python train.py --vocab_size=8192 --init_std_up=0.0244 --optimizer="adamw" --train_tokens=574000000
Below are experts of layer 6 (counted from 0) of a mixture-of-experts language model. Rows are named router (the router's row for the expert), gate (a neuron's input weights, with its number), up (a neuron's input weights, with its number), down (a neuron's output weights, with its number) and show model dimensions 64-127. Each number is 128 + 32 x the weight over its row's rms, rounded and kept within 0 to 255. Numbers have three digits each.
Before each expert's rows: "mostly gets" lists some tokens that are sent to it at least half of the time. This comes from a sample of Wikipedia text that the model never trained on.

# expert 20
mostly gets: " MPC", "year", " Phylum", " student", " professional", " commercial"
router:207137136101101110104145171133178124150129128198145177106122141129099118145141151138129099137146126096099114135071099105174124104119157107084119131138127090167179143121150140063116109129155129
gate0:084124159134099133162109176161145147188141110143159165167172136158099106155160161083155097155095125103159123168091163178076132107129108171110144166193127120172063105201195091125147093131074064
up0:101170160140146163109044102090154054116186102121168177164139149139172156148146155154143069132134142166144087114150152109159127090179098116106120100134134157175184121154127101131138157143189094
down0:177110180067112161155100075136062115074166155114150164148073101118080119208148142153128139187089119121129097112135181093130148141173137089076100148122144112135092112153161089083087071168127081
gate1:142121099082157117149107159172054140158073097174155148116168112161143126119118112108133128140116152168180068145141097136134116113171197154065096138133101119099132214155127124112144167074119127
up1:096055092109057099116117139099128066134165105138181106170104139073143106189157134164110181127069149123123129139144156150133147056131106152083130120103181113107103121128145111119105102108147155
down1:103152117130128124181157109175170126095102145159144161163124165155114155147172141136197165151101121100088121162091181146165184178138198058194125116105086154150116133095109154081112159123171139

# expert 49
mostly gets: "\n\n", " McK", " Mc", " Walter", " Bell", " Stephen"
router:118188128107122088168135108122142108173173151150115106151181108153159127175128139206122089093132071087191140176166095134111170159082181125105130109101076113140046150117078116110114196111192143
gate0:158136098132159104077118164105091193150131140126112109095110122102125035117190099132126133143117149163101139164124054124154100114114092160180097153138135133053126085119143126159120173105138119
up0:133130153149089198106074120078094054115114114115144127112098139110123105142117120193113125131103108124130115186127100134100131091145160126162104118112122069101084137122122190121117101130086065
down0:115162077106110176149094108173192130108186115175118108144076210074127140151102135144192118163093077126132151117100130140079123132191183144098076050084148107128179207189200100134124152173167167
gate1:082085123125128159103130094124119151104184118111136140209111145103157121103097128124081138125149062154125121103152153112152187154151055157082170140199160188068101153090200088142099169169100184
up1:128107141101094111124068155141124120148087073100204152118113114096144146076118170174144090105141120136102101090077094131134116179103153132123188171134146071145167066146130152175174126133106162
down1:161132129097146112175133139148136140141146159083121103166138160143118180111111168137101100109099068117179136159160119123119082156129194107124147167123120074175186120117111166122169160129093129

# expert 17
mostly gets: " town", " Website", " Representatives", " city", " Phylum", " island"
router:132123143110145130175188137151226065077145076137149094118133087061120108055169178115107167109156122072086086085138127142129148148126147110129140143167133041148186081152135181092122134073111133
gate0:168098166169087192197110110139131097112080106134153127088176101133136135085098160082086128142159172115103142091070163140135053161108207187092109167114108114127185112114171109100057125073106118
up0:100113084154098118143151081130190204074101136075086126120094146085203119116158085129151150170154103140147135166092104175146071187135156188110111120149104080129127051074191145111122110182154126
down0:147182147113055131126122178106136139141131137134107121115064141127091200095182130113117132136103162155121154168132150173121179114154107203158136158160163227125150153112152144161140145109152175
gate1:152131127126124060159132118130127102063120104142090179194087120135126085125178149125117110095154095061123113137188083098177136163099121116064096103161132100143106134149155108166150085114181148
up1:076148124094178115139146134191149155137142176171161120119109110150130103149165128165176099128128090141097122121074110134084143162133154141073180128154161179122140130203078109157144145083052114
down1:128093104195136165147169150107114086112173128085106088155087107132110129142135133130121092117140149113104107148159155139070095158113151124095096118093136091078047113113143115132165139127118178

# expert 6
mostly gets: "omp", " driven", "otion", "ruct", "olution", "ingu"
router:190143148148120167108042117161131150141143124109162190147082119163166169120143102107131096087145087113154073119110131090151103112143115119115156179168083102131147175108123129181132134149114123
gate0:172103089156113192129116203157116111169151088100121133113044062113098148130121138108146075138178091148138132139162090132104105121163136150093145109156099167064095213165070101195112101095125149
up0:104120115059094093161188126112116131095121110139072095133163082126195093111138135194114171166154168155132193130153122114140102166125125078157128185090109134152141134099126077133065191176170164
down0:122136127086096110138187122136167094131126112175145120108103126103127131137144107107139110148088126075102150085042104112114104174106117152144152172090133118139111149149083080138160084148127084
gate1:135172141161078169091062133116083143140133178124164119114123124140159114167137117128073142091172144040113121143135114076090139147118122137194162168237139173152135113122124122142140156130158103
up1:112139157146120188116118162144126106111100148086088142123115105088187076130147141168141162095096089152169159141161144142164133137115108136053080165115109075102179126134132200135078113157124064
down1:120171135138096102143142123106133112104060110085178146155096120150107158117134154126182115172125166152090186183125104155128127151108153148127148127072118120154118102098112146105182133154101120

# expert 58
mostly gets: " January", " February", " March", "Career", "born", " @"
router:079131119119151077101097165152052119056133158106164091133084183049158128125063156105148151151140126101105185115128069172121166168069104150119145149121203134084151130120166058145108130102104115
gate0:106159118068158136095123097132121048118100150211110101117067105122109096086089132130066089145138101154124126147130105125186148082081138102083117200130121123150165145081169144113086167094136108
up0:125120127089148111118148133198124111109104143153181114130143105133166117065087176129195083147135150101181158107112137160175151143131122108099111146166191113155121171131094103118126130123125083
down0:119059141091134162110104137102155154142153201130176155080143123092125110129095142111106152134122084138128113082157170093162137160150120148196074108100217086111145133184147129103134125105099113
gate1:113124060112121145114178073127103144160109137150118134166085115157083105136159109090196119073143160125171138090181179148136129108115092133072184079152119090139149192097143131169206123140138143
up1:118107156149076146184141118118152149111049172128121152107094135112132105110164124125171115145158150124145114151157108141108128153185061138153174191142114135129135182144141147105178186148206084
down1:166151128100091122181114169122176109097160101138178099127143128147141133145107137153097093121085137128134139126105129145128144108105149077087122069126113083100186147127099153081060104071080070

# expert 1
mostly gets: " driven", " ×", "The", " largest", "This", " His"
router:184097147120127117069137194127159086098030099107068170107184140051113095110146137122107154125107165123111081160090139150174142117140174206163153168181126102132181111089142181175113126097123064
gate0:148139081076121110131171151081168024117139090144133133119139121147076101136117142153169162183128125133136063181138169176147163142152147111150170161098093169129190156162132170200148141117179119
up0:055135141166142121175134108097162226159123192107162087099111138099137094140119096123129125096103149099106158153156102125079062132157131115158149070152108070190092115100064090124133152114088129
down0:082120105156137115120117133090132084183115112133075141117108154121083111117179122169197118126131104188168202157144194118105113176102102097184082095110090110169103114107128086166134147158121151
gate1:132144132108168166111139157118122096094152084155127143110124140083169059173108103079164134145151145107166172113134141107176191118092100166132154148144055123123120146144183142104133142165108158
up1:078165126151179177084125094061159127158162093135112136142163157104152152188106122168150132108122097112110074158125131138133123101162121123138085137067115083189115088038163155111136136113212161
down1:085113126154109126152168101103112152103106105161117108143103159141144122122130152156169116054120071125126093119118122100084091112108181157212102122088205122105187099179122117116128105086137089

# expert 21
mostly gets: " JPL", " Representatives", " Olympics", " least", " BRA", " municipality"
router:176128114080086070091172140103103054096111185067150099122135080121102048144097160190094169148135137130138161148179076114136213185065089127145160116135165096156166076084086131119137120154157130
gate0:097161079153092064145098195127160122128165150140105128172167108114156146177133154067077123110091096175191115153166111111178171076115095151175154165103112120128108155176137129203122103147133074
up0:143109101079152147152097060130186135070155107128120148096123074125089144130143133125145121127143147139175144085099183148155113105113129122075099141162112116137117129140141161132126118121143141
down0:162176078115086068103132117140186146116153064154112130091053175143142197160115116158131032116111163172135159116166118149139117064085093122115139167115168123133162119161141156139109110129111103
gate1:139177085115150121097114159136124150099145138134118120165100128142137146107084130099134147167089089159165168115175110118151142163079090126077187121127114070137131071136118047154099151140111121
up1:100118136126139209176172119122198122164114088105174122099063112109172131144110169117100120107160136096122155146146129112136192086115173127114125114164186146133118120113131126085130136103093118
down1:145126030165169141131145125114145115144127173149082103128090128153157098180113124147089139066062083081150100100128122131198156135110187107095126151118159125126121111120162167123166192115153090

# expert 24
mostly gets: " MPC", " JPL", " Votes", " Phylum", " UTC", " Animalia"
router:166111115136111109077023070134169130127147100056119148170143115099186096122176158128198067134154132108157165162059093135122124104117129107164146181165135110141106111127099100149095173221116120
gate0:118133049115065134124137186146121124133086104151142140154104114181158078085145138166148136114156163109141111175106128093140139124177118168159115134192118103125127117120177084172115133144128128
up0:159180145147111127114139117108115111126107171059099128072151096048095191158122083109104142138131110122147148109120160146093135102103176092037146104074166113098122142156149152065130146077111086
down0:136207119123094061075155088119084194094170154108155116140133117122099164119169151144152107138135102133125117101145122120133073071047096164104100117150113079090123156081168108144189174172125129
gate1:158110072133117180138159146124158138174126112139105119136126137145131096061118108051130157168143149105089187160149099105183141075130055124131170191131140126039079147140137143147139127166122139
up1:134072089122153130080184130116132158098106120121126114102081108126087156148086140144136141127138149160187101171118105105105128089130106147138175096125187075119149097130113173083140160154162162
down1:099158204166113143122131171101111107152161157091129163137092057193143185116036117149081070100033131111130145133153148095134127117143110104152100104128143147148097124138118137092074140094129117

# expert 31
mostly gets: "ford", " JPN", " BRA", " RO", " Domin", "ton"
router:158108127123096129122116138149089084118173171151132117106138096164086085154141145205144104091142066150108112136163145168147184152131123091094137114090109107171117153090143103128110084103114148
gate0:154122145114075174100173174100094146120144124175169127110128151089178165095148106113089157090207113101137097086116094080130102128143178105130178138120134059158075087079105123136102108137086156
up0:114089133069133085164122127135162114116089097096137145130134153149121140086111131171148094143083150132110158137161090144108142136176092162121155066144111140147112135105170137103140135131187201
down0:110120113106114107134149175065098111123115069175148144134088121121148171164084129099087129153110129116077128153076179160155121193174140129138120141115139149170187142189064179107104096092131125
gate1:116108118114101156110138118081114124141128117186141125142132108063138066107122146125123140073113122095142116077156143126149122089145105155112111139114136167184065132145120121157150094096150156
up1:141119134146151159098169108090091144097160166128134141114212165104176093144147073134129184102124157138145153083124113126112140150116184107102190153158166117131079153103102138138115098125110107
down1:178125132107124083140094132126169119121132132167101110165098133144123138094084152112095170179100136175127086121146147130188086133106109122126167142125063179153093083200092069114082112085150138

# expert 37
mostly gets: " 185", " 17", " 18", " 30", " 13", " 26"
router:085205137124154138097131165146106110095140100138160104114119124156164114091105141080082150128087086112070086143130128143145105123136118149157163168189112122108109072179110140193083176104098087
gate0:154123085040135082116167156178123088140116150095154132166128132137121084134112113109191110140148132113153115155119079192100141029160091182096187173192106110085121106127137109094066169160172142
up0:086115088174133049149143127184123140185137137114135144103099129077107096115195119163112138125135088129109081135116125096129087128137175098095132106144117145112131166059153176063154098052124219
down0:095119115141159123105118081115148159085180124097131148124181121089111170133077081060120114147044092117112148168138166091142177164102135160135131120120148120205114203143135084114122119128099161
gate1:152114090126115152090113123179080126121143136156096159125056116093132157168130127080128123131132110174084117165130098122104152106146113145111171130100162094148100093104104157127148132136167116
up1:149114158139124086060201089121191115172176172071143133101117150144161089138142183195169128151190133120145162095108138135180097165062139128141122120127111149139162138133123116066185102149102118
down1:175148139149165116143185154165149144147138143089136110095138152098152170178103122104144090132154126115135172148093088086092089151166138067094163133132098103147095133119108061170162176098145148

# expert 44
mostly gets: " Award", "offs", " Cup", " Championships", " Center", " Festival"
router:145089172108118165192145118103165099098153105104138195162175100125114127153148113121151127144154110078146154100138175083134191154111138090066086090099172083204142130120145158071156032112108189
gate0:149126075168103106165109168133106100089113152097096127121176099036126063119088094103170144131159150069094102073142152103163143118140186199068190112122133111095133080114177115133095116123122114
up0:180061091130149105107148130143159131098123086139094092101100151111144132120112159114162079159098114109132135080159139130137149148138114133106079145099135157099125122073134185081082124057124090
down0:138120087103155120080107124132091113059104144172157112046151117133126162182123149141161100104092135072180107122118076131154156099077148085148151123112120152114139137130082139126106178107140129
gate1:186115101119148153132169141110150097097104108132122110136048118115093121084121072119084155150134128158087112135105158133106112155182148178146179155139157158126108133144174139119084094121134118
up1:123144094151094165159102098097163074158163085122141152125152173110085070130102123127126098121077190124083152104118129094127090141145126087151164127064156144121073159142170084086098166077173115
down1:096139107137107146114109122093149133154146159106145138140163152105144146147166126140123111175102188135121073129123178116100105150130072154168127146145136090168189098153098126119103156134142172

# expert 32
mostly gets: " can", " may", " would", " should", " must", " could"
router:150118175153123111116101133113219132069117062121144161152159142119052118124079183127163092149125096088118095075092147155169154124120090110087134099110145063154162127128148129141083094120172136
gate0:126122174130146127156157205101190119175159172111129126102140100091079141076066130103162146155088140097160092131158156080118074151102112179112144081103148129142086188123164126139148126121116191
up0:152141180132149153077162118166122116094119103052121138115109122146151082125104111115114125078112116110192198159167137129156149082127204149089138101119136095132116127141148042096107097117141174
down0:132167202180169076122145163140088092177124087110105119114138112071113161075065077123096093110135141133200138107127139100101182152152150088093142130157111093137196172078183122174139113095071168
gate1:094124100153112054122171098071111144147140114186077056168083115178099115158160128094163079091093147131108115144159120107146163110125151146129163120166076095089076062152160133153069081108114169
up1:153137100142084168129157144108106114084135074147151145110101168167092123103140139118161117116131154189123177119136156114084151107104135139154126164126115173142179174103112070060166204088128081
down1:125128141157165085078104153157098129084118129200135143137101171079155127099116139109149161095122114130152106043111087158121165141188129175141131109182089142164184134097125080113158155174109134

# expert 12
mostly gets: " km", " driven", " million", " mm", " billion", " ×"
router:185110133135139139128050069159165146156131086144102123164063164157123131078153154093183106173091070093089050091102076097097111066158122131151102149215110149152152185154102081149090136148090060
gate0:123114093134160097159153142179149114131119162149140095136040100169162131130196074072093121095125154178098136124164116106118158132132179165113112116121113126112059173095149101161171110127168104
up0:134136101150123109125124152134116131119129133090129106171118146149105138103135096125126071212140154121155146164177141102090161107099141109066116096097157128193077129110175097141124199156159121
down0:122137096117080138136120160142164131119123115151134164123148116098122149132118129135098192068106057143128122138095203129129133153150122128132076117111123109115103150088084131173178113141111085
gate1:174076107094123087092090104133059152109147135117156155156048142067104029119167121166149078167140149062180128154118114107176104100127162158105088114117093115085121122121141134159107132156136130
up1:131180092160106146125187145148131141122150134113181127137134144144105161099110098099143109132161110170108060069131144151200103130133104139166076095133119143071119177136103102176059149134096195
down1:152062213141129077112108127126156108133196129190143191114125087171149090131126085101145190093143121143068142101158121127159121175102137048178102169089133187131059139133066124151116113146137132

# expert 16
mostly gets: "ford", "year", " Representatives", "ton", "wood", " city"
router:114105145129137156201113140138153110164118106124112092120137140094083173143179209128159149104149069067091079115140105068107121141173181135078094176136155062202135117118109167119069126069140113
gate0:156083095130148106143177122123180168179170151104100145095159142155106165118188159046130139060155056103150143115074053109138112114146179125102105141136130176180112128136116106141166105118063171
up0:152145119148104110120123160138178134119180122155108149071068122086166108143115134105126110169187077186121104101106175148155126120160141104120144113142129108153101105084150148147104102100132169
down0:119125121136126119183119104082153087177089121080118119158102153126155080157059192159164124161174129096097120141140092127169120110090102145129076118132133165146181106133144171162177165104160119
gate1:110163099090112131111066130153134111110122157114107104140119151121112171104149097133141104068168116089123066112177098028156166081125137161138111143148117085125117130105120138180159146086168130
up1:089107134067119167165153120170161134162129029131146102124129107110127141078116189092184125131184106091146139175112218149069152123150132165131103106138153187132143142094101116079128124130144149
down1:180123073114102117163093142036117100156061109149117136153099141141066111118146127132090125155114199157096119112124093087128158051132115132114164153112123099161049106148080171085094133098149160

# expert 27
mostly gets: "ford", "wood", " Richard", "ton", " Adams", " JPN"
router:119174134096114113152171113110153118134133143116127149137163100141102165176168197175108194129166117097125101152173124113124157161085144134114091078121126123138113123101075154105098175123171135
gate0:104112146198127153099156156156149126119107165084069173080071121190253152157184144143126135153135106123128140158131158144119115165097148145153119118100136149125129198141094141137183154230106151
up0:150144156073107120111130102185105121148137196141165172153143159146190077103137142142124142100158177108122124080165146143100163137106060093189125113090174114116169094152077140130150134095114182
down0:180104115125133156130161122135067092181192137136099096146151167123131093170093164088139106125136160111147156118145103157129159112112132153162115141151077145155096094153121133124148096116144111
gate1:169085139106136102116115136116134140153059158101115106094135163130132150103136146068118181165114131141134143137123086159125141118154139117108120179121114152138143178141074098161051169130099153
up1:123153138079133138101164081125120110074173125151128173092101168146152184110106099175158127093109076140100131138180104139127137122157086126166138109074081147083154139145122226178123143153156122
down1:130110152094109094131141166116116151129174146171143200214135129124179139116099164095117069086096115135161135075126133127124074160162152145098138117159132108117141137153138154096125193104100156

# expert 0
mostly gets: " Labour", " driven", " km", " million", " York", " mm"
router:098089186116113077080215168124140079110157109101117098122076141123107080063124130176091160076162131116088181129094109156145102105123140159182144151176107130143156016125128083106106133176085120
gate0:199169132108113104100128177155179053131136114132101165114137122069121110102153149159121109133135125128174139125154105185164187122145140098115095162121013069084126150114112111178158114115171094
up0:071108164158169135099059148080133131077124139135097086158088115171135130088113057088174172126064131148115145107117117156147161127145156169074093134094103132169171137098104130128136141160144107
down0:101118131142132185113102123124153164118153142109088165099126199094128138146097176145132163141077108204147181126138127178108141173184110113107053169147104169144164165097094117177086145150118061
gate1:136120130050139105111147112145123147075113162130130136138123133103161065155128087064115106153123120156114110148112173160147124115108169102103164090122116084180090087098152080146126113140113137
up1:145161100089174164143135182125175126180145113165140191149162107175063210138167097178075133081052101134046122144134165140102148119128092168121124049104139107090097129107070123124134173120125154
down1:119094122152129115211145099041145138169103082117147168169095134125124109083114117153120183166091140099118101153155125115102113139185092154102183156160073147119169093126119076157198171128139140

# expert 23
mostly gets: " MPC", " JPL", " Votes", " Website", " Animalia", " Phylum"
router:196105118107140182107122107135185145120138054100148141165145084110093066092095121082167080181170079100154095108091122137134130135133137132175152129144103113127147119117162217144128102155092125
gate0:152101121160106091156142142100103088129135125110140138154119141147122089063173113090100086146103100139129147159125079161129209125166131172112114104109105132107107199154097093121098143111144123
up0:172144132135118125133141167136152153070083151149086124120157136112138133140126102155097129187126102164121048059098200092122130065151184142163144066132159143105147177139151113146149096126079160
down0:085152103174104201144050084137107163166132125096097117095133101137086183164163106119140121105101097052068119142143162106133097175169151141149135067140148158183064065102094149110143132129069133
gate1:136122162134146083072133132103140139118108080130129155128146116147148112116126087169182107198160087131166106103135095129187111196150110111122170117136162095143178124166159144152056108151193191
up1:125100126042085139099124177146105084108122157121103160151054135114101095144134160076175136169154112191132115115168105149112124123084181154164128097197097132139125133116155111112130085105109134
down1:095163129156131171079129175138140092107143176163103127129105104135143111133139108095115101161115165109099076127153141153163126104131118150174128111151111133106102104115195144132128144143083109

# expert 35
mostly gets: " Award", " Cup", " Center", " Championships", " Festival", " Championship"
router:146137153032110082158179106107153089094131130154154136143183152086109168179147198150124150171107078074137067166121111142108173135124160106123121079131132048140174149118114140105103193132148115
gate0:180150130132148139172156153195123126164171113136127158106127134122132140099115107110114129111190187067133089105143099113085143105095165179081151108129118117132176193134153160073092096094083138
up0:164126157146166156147154054208206112176153079101130176104157153136135129107082091180125154144144128080159118089105107061121116086145125114117145135117106131097159106102127161076036159157035156
down0:151123127138093145069157104125126154134109171136132164147124127099140094176142108173187096074165109105107158141086142100196124132169089147103106130100091100145080185189164119145118164152118108
gate1:108229108122171128142133147133082169120151110060104087157140152147134113100103132160079166097146134141157134149151144106152177128152158070104135152120105135101124144073085030136081135122129114
up1:066116141064123097068118110132097162174136087121152079115116132130187137162132095125140102123146186149068152152137111148135114147137173076162160124135111188116132126114105152124113141192156119
down1:060158055162129105164128107197150130099128108134126128189138048160153158097119169141143149081173133165151143125148088123129128116154185104096153121159142125072138136078150186109105127165140166

# expert 7
mostly gets: "He", " She", "She", " His", " driven", "In"
router:088144106120127099102144174095116067092081133178130128104161154094113105089173161162138121134133161118157112164152074176124161153137117185174133172161121116121123021131093097172074158107157036
gate0:130106120075122136134144074202108143090109103110093128155134157070168081092136187166131085131125142119087136076137125177149103148136125129148117141107127137170113111194120176164105125142125129
up0:143103146150121134158139145134074116169174141130100140102067131116154179105093048096084120102111100164138125098130189097141185091134120123113134094177117100161095151085136116075184177108132141
down0:112137137119178132108148114156172120066099113118135062127101124104206102161132178095081165105083101103076137104130101166151190135099142142110127172062147160141166099162124120114131180162176160
gate1:106097071128091077134177117122166087184177107122165146128141113154136122095156146101114128107130073092163136182089142115145115140133142157170122129165026113160136155145098121064106165086184123
up1:144118059092154109170105092104185140181085119117152113139202132106108187147143088107116145089111140093140152183107137118141097157131139147128139139181128129039125122088132142131112140119105116
down1:159086156089154112157109178078128128169148166153115179157141146169159091137128111117165097146138156148131088100161125162105092114114089135176124199122207147120181165168091136163095086126123201

# expert 22
mostly gets: " MPC", " JPL", "year", " Votes", " town", " Animalia"
router:187111147135179155081134142149216095107101099195123098098072105155114075091134144091080115152109098087048084054049143112125143110129137145165113164183113124114162104179146160129110103131057139
gate0:152125188105100139138139118166103128124193111160149143180147158162135048106163175141085091117138104127169130106117059146140115152156080110114147118161111162106123097146145186128144187136114150
up0:133135159084073107174068112181123137129138111108179132133049136104151043093152119127096071102070164210140165107119125147109135171134125103138117210065114189106085154120132114137112188134094135
down0:110175134159103107170142111093085176109198151080127162128128118118179173115103094069085115117085172100182140071094112112114134130076099130113157109105171116135157129141115060187120135122121128
gate1:145094130176087095078130074142051111106102155118142096131113135153148147141135137109124089173116109068133087121120162119088152125166089126136134147144083178160167139145124095138125105118147141
up1:116064155121112135125114127096121156096097121069126121133124085149151167127128084108152116120107176127142156132164165166132135048158053116135142067101121168106140093096137148137220123219112108
down1:167051149141116104118153175133177105118194097130097093151169137093101119153110159120203180143089120174119158131154146139065078160124081086159135099075155149132122104111070160106169138116133110

# expert 62
mostly gets: " front", " oil", " blue", " roof", " themselves", " water"
router:158159111109155140073059094085188146098122109105109142143135186140194152119194148144155117166098123109144103131119060111165103139109144098180118136139114094146161092094085136134075143199131137
gate0:096100075104118111097145081162158082089193075152152123088062120179184080119118197091132113107136100114128053115096111147131125134072133102118142114189075167204130095095092180129101141107156155
up0:118096092056097133146125156124117142114093132142160102126154136112159171098152121117151085135117119140199123170127131072052149145178104096143129106106137138160069119111094213110188159112095109
down0:145045125086068144142141137077093173128118096124099133089092130083157122120087103086077122092137095139136131141130072126110107172144191166123122164095105103164179117112149150119150149133118139
gate1:189058133143151174108121147102142168104169126123141141138136158080138175143127121111133145105140096133105074094125129090173136168164112142128161179103100107162122116170175174152173130133179060
up1:173055109090125148130123115123084117202163136146165165154143116150134091131142087131090107143154123132140093104129107179121109139099170086180158089121150149158112111219117143037152120161165081
down1:079099135147078119106118149122078103145154163186168126158110109132180112191128118111107125069106168136155132132121100101150089130141115155142140141171112078183094112145077182093135137136139104

# expert 48
mostly gets: "born", " @", " born", " Stephen", " McK", " Walter"
router:112139115126117126159148097102152084160083134068114164113163070072103116124138181147146159134111099101157114088185112094126121131116150111103130099126103059130116075117132168108089093124196125
gate0:217113088132120121086145097110133204170129095114102064109139144132111166058111136115167122129108144034119100168124132087118119175146184134189204161151104101117107154077149171124115186100086077
up0:095099153160203129098034111157151119165111147136099147142113097151139122143121125124125116099102156137113123151104083050131078093150090119095124155172090155092090186038175174118113082113081135
down0:162206118134192104126116136070122151134074106141052091178133166124159180080169095113143082154128122190142113092110118112133097138138129089146152129119160119134138148109157102184115174154082131
gate1:123192102150128054109136091117093132142120114127151116150114094113146146123083187126131138109119108119108139119161205138103161102141142120099163171174054107117153098116114114123113161150209128
up1:132169124119125100118156145112127096136078099140199147091142102092120164121086158107142134159032142156141117165132170143144126166159083157103149114139143131132201144193156066101159117173134092
down1:128175158081112072122110137087111060127000122188097126176129121090109150149125139094110143122080115069170119117078103106141101095149073124101076145129154143094172081131085104131126091188073120

# expert 34
mostly gets: " 185", " 184", " during", " when", "19", " 18"
router:102160153133198121081112106130125099103117194166168118091127140124103165146103178126130126143144161140127088085144127127190156097113135137138054122108125037130133060117101126137127132087161091
gate0:138146153192084127146057095119123190161123096102100153103107181161183121160112177138116093129081124173148132093133108127121135106177106114114123111163071113114136199140123143143140109137118138
up0:146137132127189108112158152074120123073110158117132173140098122130091159123090144138088129205111171138166156106123138110132166193098157102088157120142161112155161146108080118129145136117113097
down0:121149129136145128078116124106146139104167124079149160110148189187156140170131110080128086129100139120165084133135113125130161171125125118152108115126143149099113140136112092097129155159105133
gate1:170094115118165166121125154118178137125084101121104130132084137147143132135152202101132125179101095123140140128123139109095128098147105158155124128171089080154108143081100147129116137133157146
up1:142143140107134159148037148093129204091132183133157142153180151144142138126126170121084148152123143105130096078135160092114092175128138207134116147118133119070141085131170101125049087140095116
down1:131176102137089123187106112143168140166140104183172143183150154145089124116108138165086127133099069111119097108113124105115129135162104124146159129156104125148103106150207131169111156113134113

# expert 57
mostly gets: "See", "History", "Gls", " Binomial", "\n\n", "Career"
router:115112138083088175095155136138162087121185156117135130144178116115126081133100097184110051080157160114128083174110139134128159103132086160150192221150127116127125092156160119176182157113168082
gate0:127099100149168130116092140195110110133123187158163148174128112082125115102073157109060149143121083175095165120106086114156134168061080153158097101078124147110144161137161098133070200103099096
up0:097089118113179143089212130156135123135158126120069103123061113155102144041101096143157140109110169136151105137125139043128153137125155122117122064165146177150138170120098113107128103086100117
down0:105142168158166147089108144167147103132130199056132120145128161082147127168116140127117144009136132168119230156182150112146132139101154137118110128078146068089125090086143083155135147089140094
gate1:133099066157161073131130185121163099134160123149114121169144171092200061120097145107165179146155095111118167131130158138163187051146124131135151154072172096126122188167180109144111055047172086
up1:155088104193161160172122150168079080057138163093118143121109115146174117102118143133076170164166101186147120172127100146212175132134160124150142149140196136192151099143161133120104133128124065
down1:093101120142194125074162055107158036146148147144169110112150107107088128112140158176109140146160154149117161161146097139151178156149113187158113138135163136151167099132111136153098141131121132

# expert 38
mostly gets: " 185", " 184", " 18", " 1880", "ara", " 1959"
router:153122098140144067155166137120119090104144142090140122146134134163075087183092172133145140163133101139115084139134115101148165124181135118155160119160122075117123153117125106151085121135177076
gate0:085118149129127115114144171122082148138077143166130105137077109112159112102143115132149155158101150096100132134124148190151107101125150137068131161120117103118112104139121076123144127091146131
up0:109134168137123117127124154050111075157125146103130158152115134116162123106063140065144090202113167081137111111098141155157100094127094169090156152169185037153142193148184099126097073090131140
down0:120109129111145167145132146162127137161138105070138106126148137148184149123190120095110069139069092121140082154083129112183159165127093139122070155164135057132088139103092116159099139099144063
gate1:161105089174126146120150136181170160202115196150102114069114153102133151151144144169191075155092146107120068116112101092100135089174125115089134155143116117087131142116118161192156157143167122
up1:155076175154147102107129159080137129111097108127211096111164138107084120152081088081091143157177144121162161192114096218139170074177145142173104172162150109126149103080106114119122116117114096
down1:177148121049152164068134069070149137078130130135139082157112147078137144086141139142143126119080130156092111121061141168066168143082115112159098107148155108082096085136136166113152152083110127

# expert 33
mostly gets: " 185", " 17", " 18", " 30", " 13", " 26"
router:119186174127088156110102188123090105120169141160149140120131144123165149095149119120075166104092058124095120146168104121143107125173142147155185114178107100108152106163114121198110181106109065
gate0:113211190117085170159181084130141154143137139123136175150214137115139139109119129171135129083150131136127083104124215146091122090127060139118186126175108125085151190097173139112098169151155199
up0:144180117099137089070152169195100114160175132148131118065159133100117117117119129085123166132129133183117123158149080127140131171126112083132138065072066124106147124104117152077143141082099111
down0:101141144117139110109127123124148071131140146147125115078089093115101147142093149185127132112137139195075124127151093129096141102185147088110136088126155152076170127079148118111101182121133179
gate1:181171127114102131208104192072089082131155114203162110086095112148137181122124144144125143170139146115081149110179142144109131140128124113101149170201127136097127132170070138159050171084131115
up1:115126167169169095047162097126109084104094156187110138190141134104059119101143077091153111136111130121104109108086154112150156109159172223124176168099110133154167147114167098151138134175105096
down1:138186180059093184145128187131121135116157097130155121087085164071114164124129135165069152092139131188128140107139122145158105096132173126161090121129069157149179139132064130103156124149100181